config.toml
num_hidden_layers = 20
experts_per_token = 2
d_expert = 112
init_std_router = 0.00804
vocab_size = 32768
norm = "rmsnorm"
tie_word_embeddings = "early"
optimizer = "soap_variant"
batch_tokens = 65536
max_seq_len = 1024
train_tokens = 516800000
max_steps = 7886
Below are experts of layer 16 (counted from 0) of a mixture-of-experts language model. Rows are named router (the router's row for the expert), up (a neuron's input weights, with its number), down (a neuron's output weights, with its number) and show model dimensions 192-239. Each number is 128 + 32 x the weight over its row's rms, rounded and kept within 0 to 255. Numbers have three digits each.
Before each expert's rows: a language model's description of what the expert responds to; "comes after" lists some tokens at least twice as common just before its tokens as in all text. This comes from a sample of Wikipedia text that the model never trained on. Tokens count by the router's weight.

# expert 9
What it handles: Adjectives and noun modifiers right after a or the, including genre and material words: black metal, steel bar, top, largest, grossing.
comes after: "a ", "the ", "-", "is ", "an ", "as "
router:121106095115124105090061161149113135128193122156145123230175135134115135158115133123190156139135053112112089133072100087154163125155107118202110
up16:120132091143177129117132129107155151092151157149093188219131130180096045155130081136070159132128097100153056160070161159106149108179137164107127
down16:113131136142097188129117178171140106071108147126138115104085148171080120108110122134121135065137106128162129078081110085117094101085145154113116
up17:134095158122090077135158147143106067143098088086127145147203095082091128144125152130146094092102102113130098110167141140095117163153164118095137
down17:133122078107189135072070105109127112172092072145109128142148152148157163132133128106167153199122139112106096114117141110128146113186102145141045
up18:122178138164126172171108129098168148138171102198116161138166122070152093125169198057148093202104152077076034178110109079110110139039099100142157
down18:144081181176103120147173118094108155116136183219119141110114092151135097103151069149135112161174080188113125082080146134132160153123099081101137
up19:153179123124152091139098162206135130100119119123145138176152115065155109119121155105161185128172115149158095098077189160111077137129105182144172
down19:130101185126119177170114111152136171152121108155157141089166148157093115165151128153125135092130122145110087167110137083116115112074157138141098
up20:127141120114106168094109158122095098124090160139146159200130133150098128144162131159089115175142133153091110139164125168138157108075129176075117
down20:139158123098189171126136128151163130128106101042129179082108116088179140046114125128095152097085134144162174124117125143125134113164137132122167
up21:109140122167115112140186100126139162123120127077127064161105145099173128121141105148086165145154089140138091138147151160171149110160152160123156
down21:118170153141186096164139100150190131091164146165063153138168114083141121112116203097090137152148123061160137180177080143124140110102161172124117

# expert 18
What it handles: Modifier words following the or a in historical prose, such as early, significant, severe, Soviet, Roman, continued.
comes after: "the ", "of ", "in ", "a ", "'", "and "
router:106141093113135164129132130109128161096140201129171107113111148139089122107156215120205121123158146134140078142172121164105130147077155122149098
up16:219101127161231113097070233114092184163108152112116208109118121153114166137179129137101151127166148094118121123175140097120102160132074120102125
down16:175140100152072164146119049139110110104145137149135109094128165097141132101184115106153104136185096068154092124159140100115142057161077112129177
up17:136137116129173172110130130166125114101127140087103135186153170174128150121154099126091184105078139135087166116146136127140139129073073194127136
down17:170128102156210100121132142113173120175142100121132166125115141176092197102146114166085140171112143166096232121174090135136176148106121166122095
up18:148126113117136138130106170100171087157118148101144182115127161105096140125195130073089134129101133143095121112169082171069060185101088135068189
down18:160113144166167105117108079199112151126055150138102109100159149136120134168129100170086123125146082160166120119123085103109149115141162117175127
up19:105099147128163122101164155168131096145090178086120107161154105133112095154121134150127200061120147109123100107149206132109130159089130128118154
down19:137080132135147159166176176077100096132117180130160202123157097120162116184114074162116174128165157115160067042153151138165084100145074122176145
up20:123113174132163161103124147053206079093070159164159088155109155108110103155136107099140133138163211097087106156143145117110124152098088137100154
down20:174123140149171133134045222067090094107122138118113196154159121122174170089104092150145121149110163125142140145138148169111104148142092106095161
up21:059120144123115186118141137130154123125126162113208114078093121141118046146122106117132135135126142198099133158169138135107101169142127186095114
down21:138127123133098140174148153127128132054105133085122166041073113085154121116104088108165132190104113173186082095112124108155164208082170178169118

# expert 13
What it handles: Commas, decimals, digits and symbols inside numbers, coordinates, currency and table figures, e.g., 1,784,711, 37.909792°N, $, ′.
comes after: "(", ".", ",", "1", "2", ": "
router:154142138159143120200113065123124121192046158113173120112154097176188172170104179098078149096157125133144127102104093196141183122132123196110144
up16:123061163156165093147129116107096078123107105094120155079099140123087124115184115121137153134229125104133162151126085121113083131174081195145147
down16:150185055095110118126115116146124066132169111144151085142179091089123143145105163126141133108151089147120121148187183115079171090136186158138155
up17:159156172158164190100140090092133177127113140101121095097121151170134122124153123111129129225105170134118105077163074159082171146130124202113061
down17:092134151159128091155119146111142134152143122115129087151114088174164197157118145103066116171141159130117139092129122123101139081108205174126097
up18:168166163126127150173149179120109140158096105089172106142117151101080116119048163074066116147053128114177117137162112176158103188072144206096102
down18:113068133124104131196139139084096122093103166109145154187159079133185085120105115151186156135178021177096137166076154095128101189131108067144101
up19:147153152198143107119121136159168061073112165110099078158068127164165123111154176094118118135164177139149100136089144167092158100082161150109108
down19:168198073117140138109175097101104133113131152115172162140087157127081135142161147089178144153151159107092123097123119122120178155130135212127097
up20:157130104123127184158136166142115106089077126127104131104092123131118169199087154103144142152076161071165159154110162146128095094109111108075143
down20:117153089146187125216082165112103140159152135088100105126174127167157133130111115148089125099129114117110096107015092160140158118147091185158095
up21:124134136094104063129160076134113118135142133129148101177150127138115113185146099033120190155177122193158158062179122179101169156111137086157120
down21:112121123129115129130114114137169120129137109144140128145145121169066152141153158118141187184124071115123070066122158108124167146160109126150108

# expert 17
What it handles: Pipe separators and semicolons between cells in sports results, tracklists and stats tables, usually after scores, times or names.
comes after: " ", ") ", "\n", "0 ", "1 ", "; "
router:139131142080092155152104109094167148157154205128158174106122133179123155134112110180087141116077185135140101108087091144104112107168133150128157
up16:114152108098112131205122114098098151156127114143168196122132160149163155174118140117099180161118142088071100102118083186112109112126173133148165
down16:145195141136136109213087112107144096141096101102153070130071130125157111144152133071118146131178151095142130132078167156131142123109128137131093
up17:138115140118112090066062091108115125113134171118125115120129059141181130235172132191146218134094109164130183164123193160117136089146103160170110
down17:132127118123121129105069145105147127141112136146153167128141128164126117159182158158000155088098151105114124143139088109086112093164121142231144
up18:140120146076103137137141132198129134185130132138095146121097129129103152116064122092163112196116115087181145180108121199109113134103123140104142
down18:092068152164176128164146102200183129155104158087112159177132121183135053076129150134072106179079124078104132130104135150140145119171155111096128
up19:147116110101106086150178166115132148168119141100138143137144185166149154152077076149141167074067124129142158128131128100149083115121105181106148
down19:128091131156130100105156122091192139120063089074106164169147077080106127161106172118051154115096164137095143104181128142102129139101146183097103
up20:091113159089099113170181119140127089108141124123172156098115125085134170151108120131094148176054123099127076121144094208141128187163199119161125
down20:096064080149085162111136108100122138096150171127135114095164161109139111112168087083091113158158166121132121149122130077210126113138171141183166
up21:187083080154117143077149157116089110139123208169075147090106076151165129130102164156112171147112142115122107107128145152154118133097122128117097
down21:105160139109167164093129208203150159178111094135157100133150139095205128138112102105205092133054101153136143137075138131095196156143109123086089

# expert 3
What it handles: Newlines, paragraph breaks, section heading markers (==, ===) and table pipes at line starts, especially before See also lists.
comes after: "\n", "\n\n", ")", "|", ".", "=="
router:074107081109123198176084156097067115153107103130101126099085089120125181132188107114106151117115079117096143122125125170167146129128165101144073
up16:083112129191163154203097118121088091120133104135090183133141135123083126087150169156166076137127120109127149178095071091114133123144116092113146
down16:147197117111137138111105128154159138105130185068136048080084196149132112145076109134114176152118129139151136120102122102094074152114130102135127
up17:092088075184170110153142159140031100165089161118139099050140082164159149124171153094110134169132166085094147098130111132140156150091084135138106
down17:082144109099023184138178147186140159110191124130066142152126199168109154103108076122137120123111153203157195146103056102127112144115208125070096
up18:093147147169146135177076107102105136079106115105200123104129148112094077062143103129132162129152097102144142159136063149162157134100206071098124
down18:139127082176119067147080126137136152096093171152090065114104132131180162123163126143208144096124165121082170109079167131135091165086100123116105
up19:113128116166132114167148138083153095132138099149116173113070100097095193078141137133110153141147156140104093093106124212156106130159116118115124
down19:159106134081106140120087085112156131139109127067129156098152111132088133131126116128151117060157102135118158100105122205062035099090139094157089
up20:115138123126163154149136132064122157111101128115104203129138157091101153086149090085101124153129101062154129119118082152206045096137141135144109
down20:158122122082121070187116157097127136074079130141086098149159057091087109095081126130097096119121154125100077164091159094152176127141163163144195
up21:105151094090152132119143111136127171128122118093115124122143148164165136122140122204110122124143171123166106125125125132142167090094141149104142
down21:143173123192094147158150151105139120064119120131185093136067124096094129122136125197149148106136092107164155103097120067132112192069172123113140

# expert 11
What it handles: Periods, commas and paragraph breaks ending sentences or clauses, plus nouns before commas and clause openers like However, While, where.
comes after: ".", "In ", "==", "===", "201", "202"
router:097097132133145163086113086065149056140113113120102108114076110120072095071142097145092121125140125115153158130132149097048095172161160094106092
up16:106169117129136074142132101152132103113095105122145139179154143134090098148082068157208146141084145159128123182147137117077112162056113148096081
down16:146119103147137108145138151136088121111131131125110158151160054111096115132157159161111147087097149103063127183172143143135180146105130082135170
up17:139168118181154103148156173190194153102129153171099133148138111153109099133113081181109147098162097157161075111125101163118214194165123137122126
down17:109180118146070062131123124109117084135149127116111161116188111110117126141196075130125173077160100186104080121064145103093083127178114056125128
up18:134133115115109085154079136112087139141132111197143149097151102132103119083106121103077177102144176188145117147165160165079115129178141166091103
down18:146171144146112139108111085113136081125114165079103085124130139166222125143148086138115083160142136092155107067098164151115084107163142044078124
up19:049165203155150132183173200100206054091138129178100159095116187124161112136098100085122112134116096101126130155124208112118149142125122113109108
down19:105168123154174123175160178118177141124096077142117133094150186169174078131158091103112123191138124087105114116101140127136056137154174119123083
up20:104116133120079127083144140115178070202090139182137088149081121154173126101177161136129192122097130159134169126137140090109121140141167132164129
down20:112146182112139108091167097113105144139072110181187095108136139111151160136135115140158101158205160108135174126121116118110159159117136220163095
up21:104158095141164145164121184100103155146091155160062085097143086170155040119094114094104179119113112175181149066125134146073110081127141122140091
down21:147033116165195084087061081166111090120114103151128100093095128099167113154191142129125123072130094162144187099110162163114105156169120164115106

# expert 16
What it handles: Articles and possessives starting noun phrases, such as the, a, his, their, this, and first words after list dashes.
comes after: "of ", "- ", "\n", "in ", "'", ". "
router:116105117078111164137141191118123109118084125129114135140136149060116091150114112157145102133120137132164139128073192100104091108126184151161119
up16:151157081117148116121119129142151105075067150140107129099094126093158128138153167117131141173078148180123080126104162129130147096129140073095089
down16:219178089107145115165126148136161142102121142122119108133097080114128134161100127170094146113092101091135121137089139119145170155126086035149150
up17:137099125080187203112165098106177144138114083131127111126146110125098173059134106125134115153086068134132118099110193085081066112086112130083182
down17:130072097139136151143071144130119123187151095184092124140038120090112081196124146150109085134124133069091129129146114142128160126162131073175152
up18:100136171112131162117138112132167098106108116115116116131132169159125099177186124132139152162117082152167148119145160126103088080083076147113126
down18:158057163100078122145118163085105123150121132138146048171133132134157096179180134084095115125115114106120148160098109097103083122134137091083116
up19:137139090093192138184144141123118084115105102114074156174104121125161165081093106131121128189151106178118161137094114120128129125168088203113106
down19:089146120152131122142126065165077097142187131173145165083145129129115129071063146126161118099147126135129084106120138091149158151102126104102105
up20:118147103152182093076127174156156169085135134109119150127087118117060158133118121167141124078097094128127063150142111133136200094144205173117163
down20:118110153153133100120142120156184157101144158093111114153156189117073085135162065191170142088130156095070102155138139120118151242074151082150146
up21:143184154099176133176155148092118141128107104101098165122156156121108123188159159159084153126091069153071120154164153109098052152067096112162213
down21:192099080088152085134170181153198109117135100152155193121174155161142176167101133098104101165154145109162116159107187151161116131131126126140079

# expert 14
What it handles: Cell separators, blanks, final digits and headers in election and sports stats tables, e.g. Votes, Apps, MF, %, Turnout.
comes after: "| ", "|", ".", "–", ",", " "
router:061089098157133165135156124116077152155136197150102127115214124113107174116094152136202135092142195130173119136105144184127121118121078144145109
up16:111142142123157104159123144132083057145158101121171064092127168077156160124142151142107211162068169105163146165122164125117126125137121128165076
down16:067106093120136091102119146152121073102154062080128134191145125133169121108086072123145140077141145135070116115126141107131072174098120178068134
up17:154134053128147089096102177136134085138109146119169149092151152096064123186152107180126112129130113142101113107114190107078130073126115150138158
down17:123121078121117148169122162130142149086194141150169119094097176126112118148054134109155126150060121141150163217118095197112128170175108088165078
up18:111179179101114131064133121145175061137125123128128150134164142169148116108155121144187156132117157119134086068117094136125162160129139136107117
down18:120173140129120111092169100138151093183143111162071091127165175131092132168159099166081147139121143119118151135119093180121191111091155177106098
up19:095142150156102102152143123166129194174154132071108123178142057101169162087187104127125161110161120096192131099202112078114188123153093148140121
down19:106156153151157113122113198144160155076111115112111141152111103117204099135136089150165084105114162136091107107100158116139104103128146126122100
up20:161147155142059123162085150143144118104128141106132117182168112136090144107123171102107145121121125085154139094085091103137110128087167160148177
down20:076150167089112074164159141165094118090190019099079139144190114076216163124167135144177161137132066152136113094115131119148198090093109051146117
up21:092138141135111084109156128108132099141160111148129139077145130192164105109142122148133138081179140072142093138102121151090098144117118158115081
down21:215150070183140101121138114118167131093105204155092120160137081169137147097122088113154153057119153181102165124083162174142136149132052172138120